config = dict(
    n_layer=14,
    d_model=128,
    n_experts=64,
    experts_per_token=2,
    d_expert=64,
    d_shared_expert=64,
    activation='swiglu',
    moe_layers=[0, 1, 2, 3, 4, 5, 6, 7, 8, 9, 10, 11, 12, 13],
    router_score='sigmoid',
    normalize_top_k=True,
    routed_scale=1.41,
    balance_loss=0.00271,
    balance_bias=False,
    router_cosine_scale=14.0,
    init_std_router=0.0151,
    lr_router=0.00149,
    vocab_size=16619,
    norm='rmsnorm',
    norm_eps=1e-05,
    tie_embeddings=False,
    optimizer='soap_variant',
    lr=0.00584,
    beta1=0.95,
    beta2=0.95,
    grad_clip=2.0,
    batch_tokens=[65536, 131072, 262144],
    seq_len=256,
    train_tokens=555300000,
    steps=3945,
    dataset='wikipedia_en',
)
Below are experts of layer 9 (counted from 0) of a mixture-of-experts language model. Rows are named gate (a neuron's input weights, with its number), up (a neuron's input weights, with its number) and show model dimensions 0-127. Each number is 500 + 25 x the weight over its row's rms, rounded and kept within 0 to 999. Numbers have three digits each.
Before each expert's rows: a language model's description of what the expert responds to. This comes from a sample of Wikipedia text that the model never trained on.

# expert 17
Description: Line breaks, section markup. Line breaks before or after wiki headings and list items, plus heading marks and opening quotes or parentheses, such as ==, ===, “, (.
gate0:501479531482533529469476492497515544475495520503527513500511498514518501468497505501526504494524521486475470507531478490478501486490517491420521484475500495501448484469506486498495526483522478483531529523434503478438481466518515493547515536486488518462510475494487474524499508453527478506472511522493524489514517486545500512482515510548523463529490515507559526487547467538483490483445
up0:507504496475479487432475497462485506547490472512493452497543500493526494493516475518464475524525494479505499502503518520475518541532466506520491506509509495439483471490463547503488483515499511530499543494511503543511499518486539526488499547503506522491519535565514461535490487550505526497519492530477492500506522491521510460506436532511520461498509543556512503523529477468494499490506
gate1:542508472529459508530463453501502519496494472479515472459461526467511508480507512458477496492521501494477505528532481496483492443509514478517434501495504523460469468492491493537467469553481491478477460500522474490511510446460467497507480531490520517527517467505506512478522478469488520492520524505514506480507480506489495555481505474457502514506481510553546532509525534498490529516466
up1:474479476498497506533477525479520499510537471496520492493448499489511496485515497489484526521470488499453491509478506547481425544456497503542516525542512475500465442445486469492500507497485494511491486508464498493533493511549483513518491479490457506515506482485460452509488494496463492507498537495534503508514526526557497486530453543520497478511491481455460528526498521483496476468518
gate2:463480480541479513550518485503525507492509535464469510488535495530506498475529478482447494534543514475547470502515505498473500477540560526515452485499453492531499517482506501482541472511518564529530505522445512490536463493523480493485499505487476521477459494502497502522489517512525498490479504485505504533541468497485505498479474551479500526489490493544497477476509475529544489467492
up2:490531518519488539473519528471536482445540511510557501520492516560535507454548512512512463500511471471470478489507534510480491507510513497567456510517514462537479515513473514482487496447477509491514520527490531469503499538523462497558517504572495520495511483505538532461501520513485517494480485512518501486491500508453485527472504517504509501490527508525481475500527501520507494522513

# expert 23
Description: Numbers, foreign-name fragments. Digits inside coordinates, percentages and decimals, plus mid-word pieces of foreign names, such as 46°, 52.38%, Mar-ial-ena, Tak-ano.
gate0:523487549573505493520472509440478503500503474462511491503482485524538504529480492474497523489529456460485492499555534478524491485476492480518495444499507465484506498495512503495514509498466476453506539493528502515529519468497505484491529506536458507569495535509504490493470517496483529464489530482485541518528466498474488528486491489463475521486503528496480507509524517555547484471487
up0:517502497512495520486491520534470523529452560534506480523480507481513502484515518493523488494522493544564487495502490497470478494482492507476520531501480499479496495481527494463515481523504505508482522419435494483479498517505523576527503510496504515523499491469501531512517539475500470515434473530501489555520520513461474525500486495467530519475504512514509501535547517478522462484486
gate1:498536474508526486507501455537496527474487502499480495485489523528542466511509514480493504479438522531493488512529469480529457452523530487500458449496542490507524494501520554489503546496538497489475509495475540518495545458526533554473489487510496492494488512540525525505495504495481520525461555460507507495504510519497488487530553509482474525498500488508523490518517493474432496503516
up1:505451543521451471478486533526500454524506482508476486520496500510544490507554485460509510523470551497493508485537512493499503496503497489482486504489533478491504500490504483499485484490476411534477460480467487488487449498495497510466498511526530495471504473483509520511510499538477475504507516522459540492528471487527478478495519531504490499567518486481522422503476517529514515509533
gate2:480506501511511493466516508501539464538514480467404520492518501520497476511469498485499488532511503521509509461485508481514524529463507491489515467503527478515476475501470490481520483501477501478534503514504531485493522537502522539510520485491479508493574509500506509498542510469448499462525526511515473512523449471484486478485495489467465458444452482542533456538480493507515500494505
up2:539499454488482530531468522504479482493472500524550452498504491482557507497475500474505533480492473465542511492474499504548476515476523486506546522503491491510496523499473491519514481566483452459478520530498533483474499528492498485488512521438507501491500528519501499502520489512520498484574501504461532502505554518488510458504509497502526489507528533498503529512497452480475482446518

# expert 29
Description: Content word starts. Common verbs and first pieces of nouns or adjectives inside running prose, such as went, brought, cl(erical), hang(ing), triple-double, his.
gate0:468484465486505492466509504505590512485523473509509497537522505481523451485479477507506513498520518506501529477458525471523472496518502532531492493489500464493481494499493525516496530573524549520461500468497532508502490504517532510496491520483495510479477472538552492475496499518496454511485517438485512457524498519471453489522536469435504530500496493523484500512516508498521479481460
up0:495482526508501513482496493508499508539551528503523467489498498468476483530531494500497526498461507568504504471504500513510495488542532546512466482440503464470509485519466512485472498526530498498587531492527528454496521522470521537480521491538479559494491507514462484478511485503494492506575493527500500466508498516528498493453514480515489520532528517499518515515490494489461505529492
gate1:493504508511464522514514519504477487498500501514511486465484506518508492450496483486507459473487552482492499550511547484477459450515495506477506516539523517526508506522489475533503509508548535491478479446524503484518526483544516491483519537480464549405487476475462488519499493498481457471508517492464506523514498498521535505489516540501451481500504483503510490468467494487455467478489
up1:487532511509560484483487441570486473451472500530462508485530507463522544525533478492526499504497524471511498507490514473495494510521492501511531500504472488500522509515485518527473523482519511529568474463517493467494490499471464476484484521501498480519489484504450485527549527538483461490529474463462516526518492545528492511498502526491541478474495486452523515520512505504519510469477
gate2:513486496531499528449525472492464520478475487516535476496503504521499519530518527485516485538544540493503501536486479545482490542495506539502455497482450494503483501508503485495505477479541537550480463525510481530493482487500505524490457546504552524537563480487492494497498502481513467540513501494504529522474513499469513478449554492473492455522467500529479540480482494471507484496496
up2:476513472492464453541506526486491453512511507489511508533498561465508493486515505500491501512478478513502533500480491474526474485530474516500503475446460567501474569480522493517532516493482519482523488510514511497517529514501497432501502486484511536494522507482484529511508496509521511516495535550473499472509526520548456456440450527497512480507493470486495543471501500486528493496514

# expert 55
Description: Quantifier words, newlines. Line breaks ending infobox fields, plus words like all, co, best, top, part, often before hyphens, such as All-League, co-efficients.
gate0:513516491548536501487488506512497483510538461486485421494577506498506480518494507484504475472457471547488462485498514478488494502484529492475471491524500484522502465517515480523488553499531482482464534540470517494510483507480489487465521493511528517488493510490497521559474547483492525508520547489494460546510514487493505497486494530526461505515488488524512462489496478460562467479490
up0:458522527486492468510463529504469522489491468510522531500469512482465527529541508536497534491521491499503485519495487507490486487478513476518492467515504513492528509535497485509484473449499517493463523486516502517483472488559483533490512487507500487542555477538506503471524513537537492502557476486493513510451522548520469528508487510500450481449492516551443474487492507454493504538516
gate1:465487449502472503480466519493470511486485501503460510478508529526528485505469540481509480525489530503462536502530535456479516510453478504522496510478476525542509523500524485500524484544554552525507501484482485508477482522528521523489519521486519475495531524494503502514494484497496511552481511496456512504414518458485510492474469519487528533480471486466467501508519529514563483491486
up1:505538487473519492535516523504513473482480521528493530556486483493476460498512540489485529505483527491493511493514497494526461515493548502510501506471499492495480552472456471452536532526480511477511478486513513491469495505465487523508500545496563510525520473492479508535505534473478513486491469465519508545503467486462549514524468492563488471512514505488473545510534471470489542525495
gate2:512515505501489495502481519508478488499497495508505465497527497484468487535495490471477507483494562474504490433436504502509515499534471452489497554501465502507480535532475497500512490566482475495535470493467525498467488507532512556508465492564499503557474496507497525497503487505553492507511525503521442492486460486486500469482513486490515498443460465497536491514476487483491506501516
up2:503483481537525501485537518458490505489490482493495492519491505505525524497509506541499508514454504517483511477541501518517509494562471475482499494545505482499484536522467503450494499464457477493467502492494475561510490423489522497508500503480494503512522508490529509506537430453462493491553481460492523501472465473510526506512470539493518519532472518455474526456509502518531512500503

# expert 35
Description: Copula and auxiliaries. Forms of be and become right after a subject, such as was, is, were, been, became, remained.
gate0:537509517502487510496507498495465499481486511476495490476511472482504502474524529510474467495496494523531518487467523490534518489466505526504490485500489459512496531480502532538499473520481489506498533533486535531500498430449509460482487466467554550544528519535483534558468513490490512497511538478539496498516499505445543467479541478510492478492503481485519563522506477514518496488454
up0:513484452531500472479535538510489453511471545493498473485470462483427523505524490511476474553524487494550522403484483482504529488508498505491524485493523486493486474534496545467509522468501487484440466447507489500504506530473521485519480489495482497518482531492462474490520547498509492498473525511490489501476507525509504514503492474505474501508504492484469521487532462497494537513499
gate1:508489498514475519511494520500517477517489539500488515458467560502464436488490508523507532550451479503486490492512507512526515492494496495495537520485524459519553484482503483523496529504489525487512480518496508494496534465526436549521520497481510489475520462547480473523512494486494486479502513455509468479507537497470500486540489519568499489531464481548486536500539485543501500521515
up1:448483466527594437500495469493443481508516537512516510485511516513498463521467525514527470472504528495477506478493515496486482527488476540486503500524520496511530535469543511466515525509508473503456522538496483517505527504451494507495508520493527503478504482495531581518502507536516501498507488476511513462514498508482486472448476513485501509494513556503513509505526503480506471479519
gate2:508481493506496497499526487525506480504467491560495469503481490545513522495455472485494534533501485542532485554514516511423478554509484517564491492490472489499448489541499538456505469508480525524485523461527472498502518480479489508485494503504524525492522491504523500497566529484509514506545499485504477536498483508506497497480514514568538497522520492527481503525496454507492478482517
up2:523483528517471483526548529483490499459522477520511525524447511507494471473485475576474511501487482490563475491516548505444507535487489484515478489506504533450491486488509507509477507456512483532481496500476537526507517532519493508491503492504521474526531540497502525508502521525483505483527493496529486467558468449532544513511493517480508483547506485519492531518509529510483534469531

# expert 10
Description: Song titles, family nouns. Words inside quoted song, album or single titles (Love, You, Said), plus kinship nouns like father, mother, brother.
gate0:553477500483490525482505517544481552509501455479537542514515489445488464488501522513472456490448525476497473525468509490524467490515529537508512535524505529469501524505485474512486489518496484511533486516504528490477482472473489498499535480478511444513503530538565508470466548483495508526513510530502473478483516516501528508506541520479510540528483486558495538505502487495490500523471
up0:534466462513534462526494536453511509485496506513447510507486543540485474508530462476533494492502486511493484472487503529523497490470474482499494481492498508549488516483458515499491519513506452568491490485530453514472504543506491506505536471509453469523514507492503493507481520479480485471492516497485481505487462461560505542488507523515492535508495561468487531492506463463456477505515
gate1:501522517473479477531510476494444532530474492534511465484505501479487485509476480488497494547470537534512513495527509495501491476531470502514487473466527496507511484498489515556547514523516544524486481521525550506502506516465535499494468481482540498450467524529479507542559505485482463505523512548473513514483515483454519505466516513501527496481470490493537500494502456496449465455507
up1:439522473459490486497475476535463504500546520483520505502497523506477475539503499501487475480476494522504463486479484518490496470462526478489484503502476512549534491480502501541510483479471480525551518482472537510480485518503524512501460516537486497477497486492514500489516526499483532486472484488507519536515496470518461549490484497444450487533506424493492512496492545455457525523461
gate2:503477497487500496508460530492502534473487457496483481496493486486507480502514519457498472463469489462512483528496473503543533475510510492512481489476529475477539474516494506514493514500462467499534509531511468511459501538560456525529468553526528509476517475540474503505501474510535499488495463561521531504521539462517528537500484513571538481478487527480473467486494483498490482521490
up2:529489511486542541488474461479510491540537478484490506483489496472478512481485507540510487521488528546480469513501484518505497519468491493508444510499512484545541476448519498460514525488534484508479503502520467500498542475498454544470501464459488526512496504492461485517485543475491530503566465490526481529503516535543501492488496486471526507474515470517530508482533517529550514464516

# expert 32
Description: Past participles and verbs. Verb past participles and -ed/-ing endings after was/is/were/be, such as designed, located, rebranded, converge, continued.
gate0:537482479478455509507516496483515516503501442504489461460508492498498529526507478493548490509497556532506494503525529496506484515474490490496476508492477465494508465513533546491522469466490499540523505476448516535485516517505501523494488500510478457499529479521522455479519514499544513552497506517484505489458531475532501525479509513474465492539538503503529536496442460463541529542473
up0:508474494507503502504510502492476457502514501517488493451480500541469512504503535469513478496485535495546532455522470459510516529478537465526531479486528493508512520513488518518556464475528464488470492484502472494510530544504479502509505509477493571481533481510489472546479517513484447486481473478480468534525471483476495483471468505516482516476503437498472522502530436530501498499498
gate1:479502446489494500518473537539473485553538498548504464496534506490509527518546494507493472482454484480479472543531541539466533472500539475526502492503535542524513498460519516501507492506500516488496567498468507527527485497477484554515515534484508520527459487502507510493499509498501514473458494520528555533492511473492461489500483506508469477478502467470492496487452508495508473478484
up1:508455512505551471540489515484507556529507529468482503507487535509500515512489518522453489511516514488502486492496521486493444530544503472552540506523488518539561485485550510450503515547489500481500501498485478511538508509500509494464496510455473499480505488531478485496522491481469525505449479467505506482457457507518517538481524551535515503499468533509486507483494507494531493508450
gate2:447532492479486518523533522505509501484457496511535487522470555478477501445506506556509468525485496529466503504508513495496511494475459496478477474507508525510501474498463514477461483506537473495503440453466508484504472457476512534467483497463518482494521516495500519503518503442499509521532524515478499488495506499480534510452519523526471526502515482496473568508484510568509488489494
up2:488513468511497507497526512545506451503474464497512522488493555523506526519465505472464503557504529520478513500533490499464517531469480514481463458505501538525490478495471455485491538486501468496498523503529516520501544553502489501499477486500462466473447509453494487495513459494523493486519522435533516443523488526478469505493484478504491460494498493517515522483518485480528479485450

# expert 44
Description: Abstract nouns and connectives. Abstract nouns and discourse words after the/a, like extent, way, number, because, due, so, how, often followed by of, to, or that.
gate0:494468501538500556473495515494521488517544491476486523477482455538502486459544534555521501540490480458507525479442520469486493503522538472531490494458513494565535496519521480499478482524532490493530486501523524530495519515539475511509493491494507517476471476486468512472487465446458512450488483466533469495465520494479484486487502515510506514500532501491496488484531534493512523514480
up0:496489439443476488526510554497490493490496488502541508515448516507478478528499464532518482498463528465524498536528515493507510476471465512453521513555465481514469526471490537488509529508502525488494541497505495484488524487513493549496484506473467530473468470493492471510489524453528467515511517525506545494476499498516481485535551471463471513545521500509464495539477513503474504500499
gate1:546499479483543522528500475513480460551456520495501534502485489487545505494486531492514455488487476449425493440516496498521520509512512516510484546492481513505476498552458500484511487488512478494519496493482482526491489513471482501505477488518484527524497449502491536515454497457510492462489516514521506479506516479483558508535480514490470473524462503473537522491531494503492469460462
up1:487483484496414502504563467514508518507523508525545495507501490494479489517455513480503448498485509501523545498503541485450544473507515488515509502500469491510477478464527499503469486467502492481466495538501517464508506462512545511521549506471540484494513493489522503481518494498532499491451494528519520485518512465458522491499496499522512548456497495511538506524541517485521477542449
gate2:483511513498460496476493502486482519460508505489475465481472531522477513456504493522450490499501494503471502467492484466515470495538464500542474483502486462509519494495521466461491486521483501543445528494497492547518482483513519532473466459478510517512492527458511489542489507480534507497491521498467494494552516483460531502481528515500506453511468486528510477545462463571524484502458
up2:454468515511459494515454487491454512508512518492481495459525549497529489545524477499518446487478457472501491496492497486465497502450502470465530458498513518492484468499468441502454511470496525470513499516531478543489523521545451505523460470503480486501550481508516487508508547496505515499483459504484503558508488498517521489527504488489466474465502483513499513486521479493479523495465

# expert 4
Description: Line breaks, headings, Cyrillic. Newlines ending sentences, list items, table rows and headings, plus == heading markers and single Cyrillic letters inside Russian words.
gate0:495517518470572515516524538487525477495514501508514504478474457438525545513487517518558510476529502510529485492507481510513488468515533523516523499535487494561527490515461534506525504516476506467524518538505501525501478527539500546537482511515499514495485458469484464494492484519475492492489486550514502567518493513485495492561504526514527506493527489483498474484458518524483468495480
up0:489491495516473517497463516522535468485515505548507517482497526479535487469485513474467514452475451494477513501475527488519482493460453497515494487490495483453496516532516532492464480472531496526484468536493493491500488453509524507530533502521500526476534491509516445490502512488498505507518521549496491530498499452496491501553506477476507468497456519540517446543491531550520486470445
gate1:516520536451503491551483512502461479519497484530484514503529492493517459498507488481490502463500471473532502536537517481546488498494512515540505489541483448464524499529474495529535515512527496515529466455516475499530485530460507461508474495479483485512522482503526513510515473498425484505537490519524503505501459455451512513448500481537517485462453506514527528529502477481513500499504
up1:521499481520469506509498499513515528516481485503507508504498515529514524502451497534528481476518515480490501491531474532483457500525478463532482533469469456511498470471550503479539533518478527527513501473503529497462466480481510488507510501479481537459499527468487463487482510512494476476540539497509521486515486555498504490530483564529494527509516487500487413513460514513543487461529
gate2:496458533509502486482502503485498516533484529530545512492512456507500490526518510499512500453511492503479513486476490460467467459526527500533514505495526507519537443499538543504521512486531485492466503519437521514483506523527512448521507495482503507500508524482537530522525488467502518506465538509525526507505539527496524518526472547496464492442483541452558516516492529488504524517469
up2:491512524522450546495552507482502492473532487499523457478513501525496530505512512534470516461519477491493500504488519514490489503508475486507488504500528480433519505526484528468506454499512491501487507557509496504510522507526546461491466531492469525514488492526529487519507477482519509502468474464515516495524468549514503507487522512504471458539575538509450494466484494516504523438537

# expert 56
Description: Plural and common nouns. Common nouns, mostly plurals, and their final word pieces after determiners or numbers: areas, groups, cabins, genes, children, soldiers.
gate0:494465511487496468490507521537525495489529489457469498506512503486461497501550540455512490549487514535518500552506542507492490540516479523521484505483502523485519509501527495498514506545536533520522537507461459463463525537511470477467450511509486519504520507511507511456488476473458537532505498482517521468479465491501508543504519543555511518510503521482449497462497485531530496504514
up0:472520535494520525520473542518495513544479481478511492489433466466492485539480513477507491526479494519473512501490464471534484548526476544510486505536505535519503512499477473506491509479476527465495569512528473525517511526480495510478499546491509500507508528490470539503489497466523521548458547503490490480519494522510534498548511525495514466475493502530532501462469446480526516497478
gate1:462510475551467515527498529448496482464482510493468495504490503494463481490529488500541494470514480508482467538521488515477508493485518493497482506487452474463485519525516493472523516502513510481550520478513468457535440464474497547503494501522498488491517502530482522459545511521466471501474517546577467513514475509500494503548523519516514481474502544549507505507513514489501508530519
up1:474493448505487505512473522506530447511513463478531507441475495515515472489517531491497483494471494516496502497535482487519474539509534495477504510486547517473503546500478511487526476553466484526544480506479499467471476461524538437547506463482463542467496496519492478517485508558493504481489498471511470510504529464476544465525479510528504473495534496487499509463510490515477502482491
gate2:487520483516478497507500463505490511532490455495491487504515557479482504480485484484493460474525511520521479504456497509486485518526500515526533517541492484521458483473507487464493481574516536479502480504468535500530509509497465498545488518529559567469516496487491504510553501491444493466493461488516515475545479525500531480506510447542488475484472523538503501520488504496521499499464
up2:532521478520497503477473504522514491488478534516445472510491505539511524511528474460504503467520548473546458462513494488457535520505480522519545518496502473512510498543516522458499522523499495474525543490499494498486469512549439517511520506483473484477526533485474481527517498491499513492538490461520515476492520469538506479532540521569485464491539508513497508481501465458499497517493

# expert 14
Description: Commas. Commas, especially between a place and its country or state in lists and tables (Raleigh, United States), also clause and thousands commas.
gate0:494493539462528503467480508492460518521532516445533478469465468508519510511486467495504512519476483529503523499498530513517469484466513514532519477466510532522512436547564510523493457508544464539526498481509528508507481526512532500519488469524506502520496506540508521498493496528479557465492491480518541480469514505525510490498551494455496551498498521493490513492473470498506462482521
up0:524515479496531513515515448503498484535508488479497507482530524514473495487544503516444558501521471472509506477508485501513465528491507489503497494526430512522460490475464516466553530482503439518508491490543493526519491504487502478498497509501480495543507455484520488515521502514517469469493515533528517530470527495464531500513487572514498508484506499456506536504432517537483489502500
gate1:510532493457477498500495490509476466510497500510504485453532493511532478521521458507541452509490466542501503536520516507469506497499490529514499503507487467477497499518438549476476485525515494483511462548484509536466512505493501509520532492480529456511541508504509539495497515471482456495479501514505469498510544442478497450555513479474475479497533518517516467534481506525486447526462
up1:487516495504509503437449484537481526513513494457490527525514495531502509481507492517530486514449542448474530515503530493495477522492488425510506485495537503519542515470487518479514523518475497515501515490514490450435550489485492483492517511495492525500515511515504509549479476501490489495488495508524521499470483551449491485452480460515480478531517512535526513478480549521520520465495
gate2:515489499466508504506553500506461530511464531509521500423480500486513516481471484537540541508499493506467451493519508498503492472528517503494526470497506452501487522511496453490514490525487518452490463551508502465488537493520494535483525548522473452517497492505501488490541527498495534469483500476523496496487474570484509488450490508496450511461513479516505497486534476541476495508513
up2:501513507519490501481522515516487479498473507524511510492496482517482450511461566510493516535541441475543547495536512507487529487523495533528533503482505483453531479481512528467462521498477454541522475509491459474518551490497514473491497527460479512500548479492468496494465489535486464525515518511547488492521466489492510480490460480492487539520495484521460508453543503493506494503524

# expert 7
Description: Vowel capitals, initials. Single capital letters, mostly vowels, starting names, acronyms or initials, such as A, I, U, O, plus the article a.
gate0:512489505489514472491506562488493510509473489471470519500487540489521520510505503500507502496478510513539478471435501464482503497500526467569457489505485503502467503529504520462489500475502491501475501520468529491471581508520527517538489439508492459500530479509486538486442504506533478488498490486527505499505502484520479518439491510488513481465507463518499475508538541529500521532458
up0:538489541487467534475536489501497455459556505460492522508507503492550533519522475550520492493489517505507533482477479485502508452498518480540506502487522506486500479485460506544510524532531490519479468475517513551514482455503504468488493514505513497537487450518495481507516481474487508529494533518480471421510521504463477440480470527488513525496490487506496523519528499531504520475517
gate1:469541497495523484523541488506493516503543501501485483519545496444518488489501470503537507458503466496516495532465492508515543528500508561495524493516472482489512521494494541504537502491554495437516486499483535503460487473494514494483565482497476489456503530530476484527500502532528467501518532509475529495528482515490518451460496494545502464494514492523512464535462518505511502457512
up1:485474505511506482476509493502499475481557532497483531529473479461533505483506540529518514494540492509505531517480511508521522466540483491551472481486518495512496503504474533514523487528555493503517569561472454531497499506471498501513501471504500533477476496520471495502471509496510506483450476519491505512497449432525485510542547513506496497506510543484442472523482481505497493511460
gate2:524500534484506475495469507554505501524489506538467463485531487497523467496467549512490524504499503478503478525501489480516523520514523509535503487468466555493518528485547520493492504564515521531549455489516508478523528419497474528510520497467464523505504490532555521493528511466488509548516509477496479491484462485493507526511506492501469480497516480516475445505498530492471533491511
up2:519486473513518505511519541503497503473493519526499492472503494476514477496492464477491518515515478540486489515481482501510507508548561496499486530489527485497485489516504486480552528499557447470526489442463471509494511489466517516503495521536535536543503505497558484438535516514506508499558531504569497475483485484508492466510489492452510488476480517478473533512493492453500494467506

# expert 49
Description: Quantity numbers. Numerals and number words stating amounts in running text, such as Nearly 50, 30 months, 300 years, million, nine.
gate0:461493509486470504536493498463480474481518515531501474505522506491472453454486505532510500446510516506524497495481502534486528497509504513514547509491520545490490533501518551524538534526513525507508496510455530487480492518526470505507572490496492496457496503460508511522516497475508499461445484506468543526485514522506509501486515459490567491488503577474512535521481497523497479516472
up0:486491497512540518483497476518489528538497494477504517502514497501492512458489482538519460528497454502542520501450491529552490501507477503496514474525505511522496486512540533507512528478478495514492476443460517524553485482478511474525504489492514519489500499500487470487499476525542448565492521479502495483510522477516478539544487498490447513519519486490455488500482472547524471429540
gate1:527504480506457517488481492544472461511497487480477493535478534539462507475501472502444507476520518533498480442481452539540520531519497521554528468507503482514475471523491435523511490481495503511485470504507521514527504520507468484500489497489506468490437479534469496521531486444495542467480512526535468487496500466472529511523514503487497490493476486461506527490513507514469472485485
up1:498521473513504483472486514516492494511454482532491554475515512463561480495477543468485477454481446507492475478494516502496512505481545516496532459497503501499492530473493470512534495579507481512494503460461476445467505469448533530484505501483477515485493489514497525519505492512501476491498493485498461532490506484500498505543501525479474508468543503503508495512461450450485524524533
gate2:509502513529509487480508505535499494489464485532479516475530518481464475474525508538494541544481537500531458527501504488481486490481549476520477506470536493474553530501552499521525485484508516490458453507523492469528534481492487497494512498492470506456455534498520504453479499475522494497516424516501485516516492494505513470485453531495474510495504553486522505548519474526495469470474
up2:488499489481490500567514520488491471504491496483500491531455508498504510502487478516495499489467502518537502529526501454467477503506567499543522458529490521513488486533494481498499511501515521499467499489469481577500488460501522494477468475530504492470534447470531515513477447503499535518517523455523469499500496438505494537474483480507492512542527506515521446509488543484523475530493

# expert 12
Description: Sentence-subject pronouns. Subject pronouns and relative words opening a clause before a verb, like It, he, they, who, which, often after a period.
gate0:467543481530500518512498530472482552473428502528535510489499533501525477465500483504510479452549467484502467482497481508478519485518514510460505523538489504488493505524494480474496505551476510475501484528482492495542553506505493524549457478501484516485492509499516491472479491438478448484518450501491514506470495518504529472485483483515525503464503516520498517509480491488510449530440
up0:466548518499483497494478540522467513512525488512503509481487480535496544533529513510455477518550488500503511557495460462515460501493488509501493508507529492480505572526473496485520479476489493491499535519455495502525515479511460539529504501537507503463526490499452490501503496516513485483461505477459531491468515508479550507479474568529564480517485522525501485499495491470472491481519
gate1:492558472497509508495507460515510466506505457525453506476530474439524456476521521551532475540498551520487543522529469517502501474531513502510518482498511531516500509486496511482473509536506522469534491498516542518506513484520524481537477517505522519472509489547530507492450465515498494450475506522520514465496532501479530525435484485523471535504509478512471528500496512511490495527489
up1:476524521536557482540461508552501488495533510495494536453542505485522548527508500499454496466503517482502445479476507472480538510526477562484475499517495502498510463492501501472520541592520463514515486510519479491472477479506533509492499493552469505522497494513489539524508529495494466502495514479469531512493502467510453529509490540490505505497488514510489503487466483501501519485516
gate2:510483484479502469494564468534466522503529513501505468501499523455519484521530557559510499480519530516471508504469517450521541483472530525528492479501509517519486512505474459473501514487495487490500510518499497547505515525505423508526503491494480513510472477503523458546539496461490524562494477523505496488535482521492487466502457518486498464470501481508480513517478505498451531506523
up2:495499508464525456523498554515521502535470561537531513492509509512503511500486473506488498530470475475461512507488469536530508460518466514501441489478538472474526531475509513476444463543509479543507462486493508473431513506522523550494504522496498480473488472512517470463494504501474487491510492486517492474507459507507483514505477507492468495488465465473521503495566495491499479482503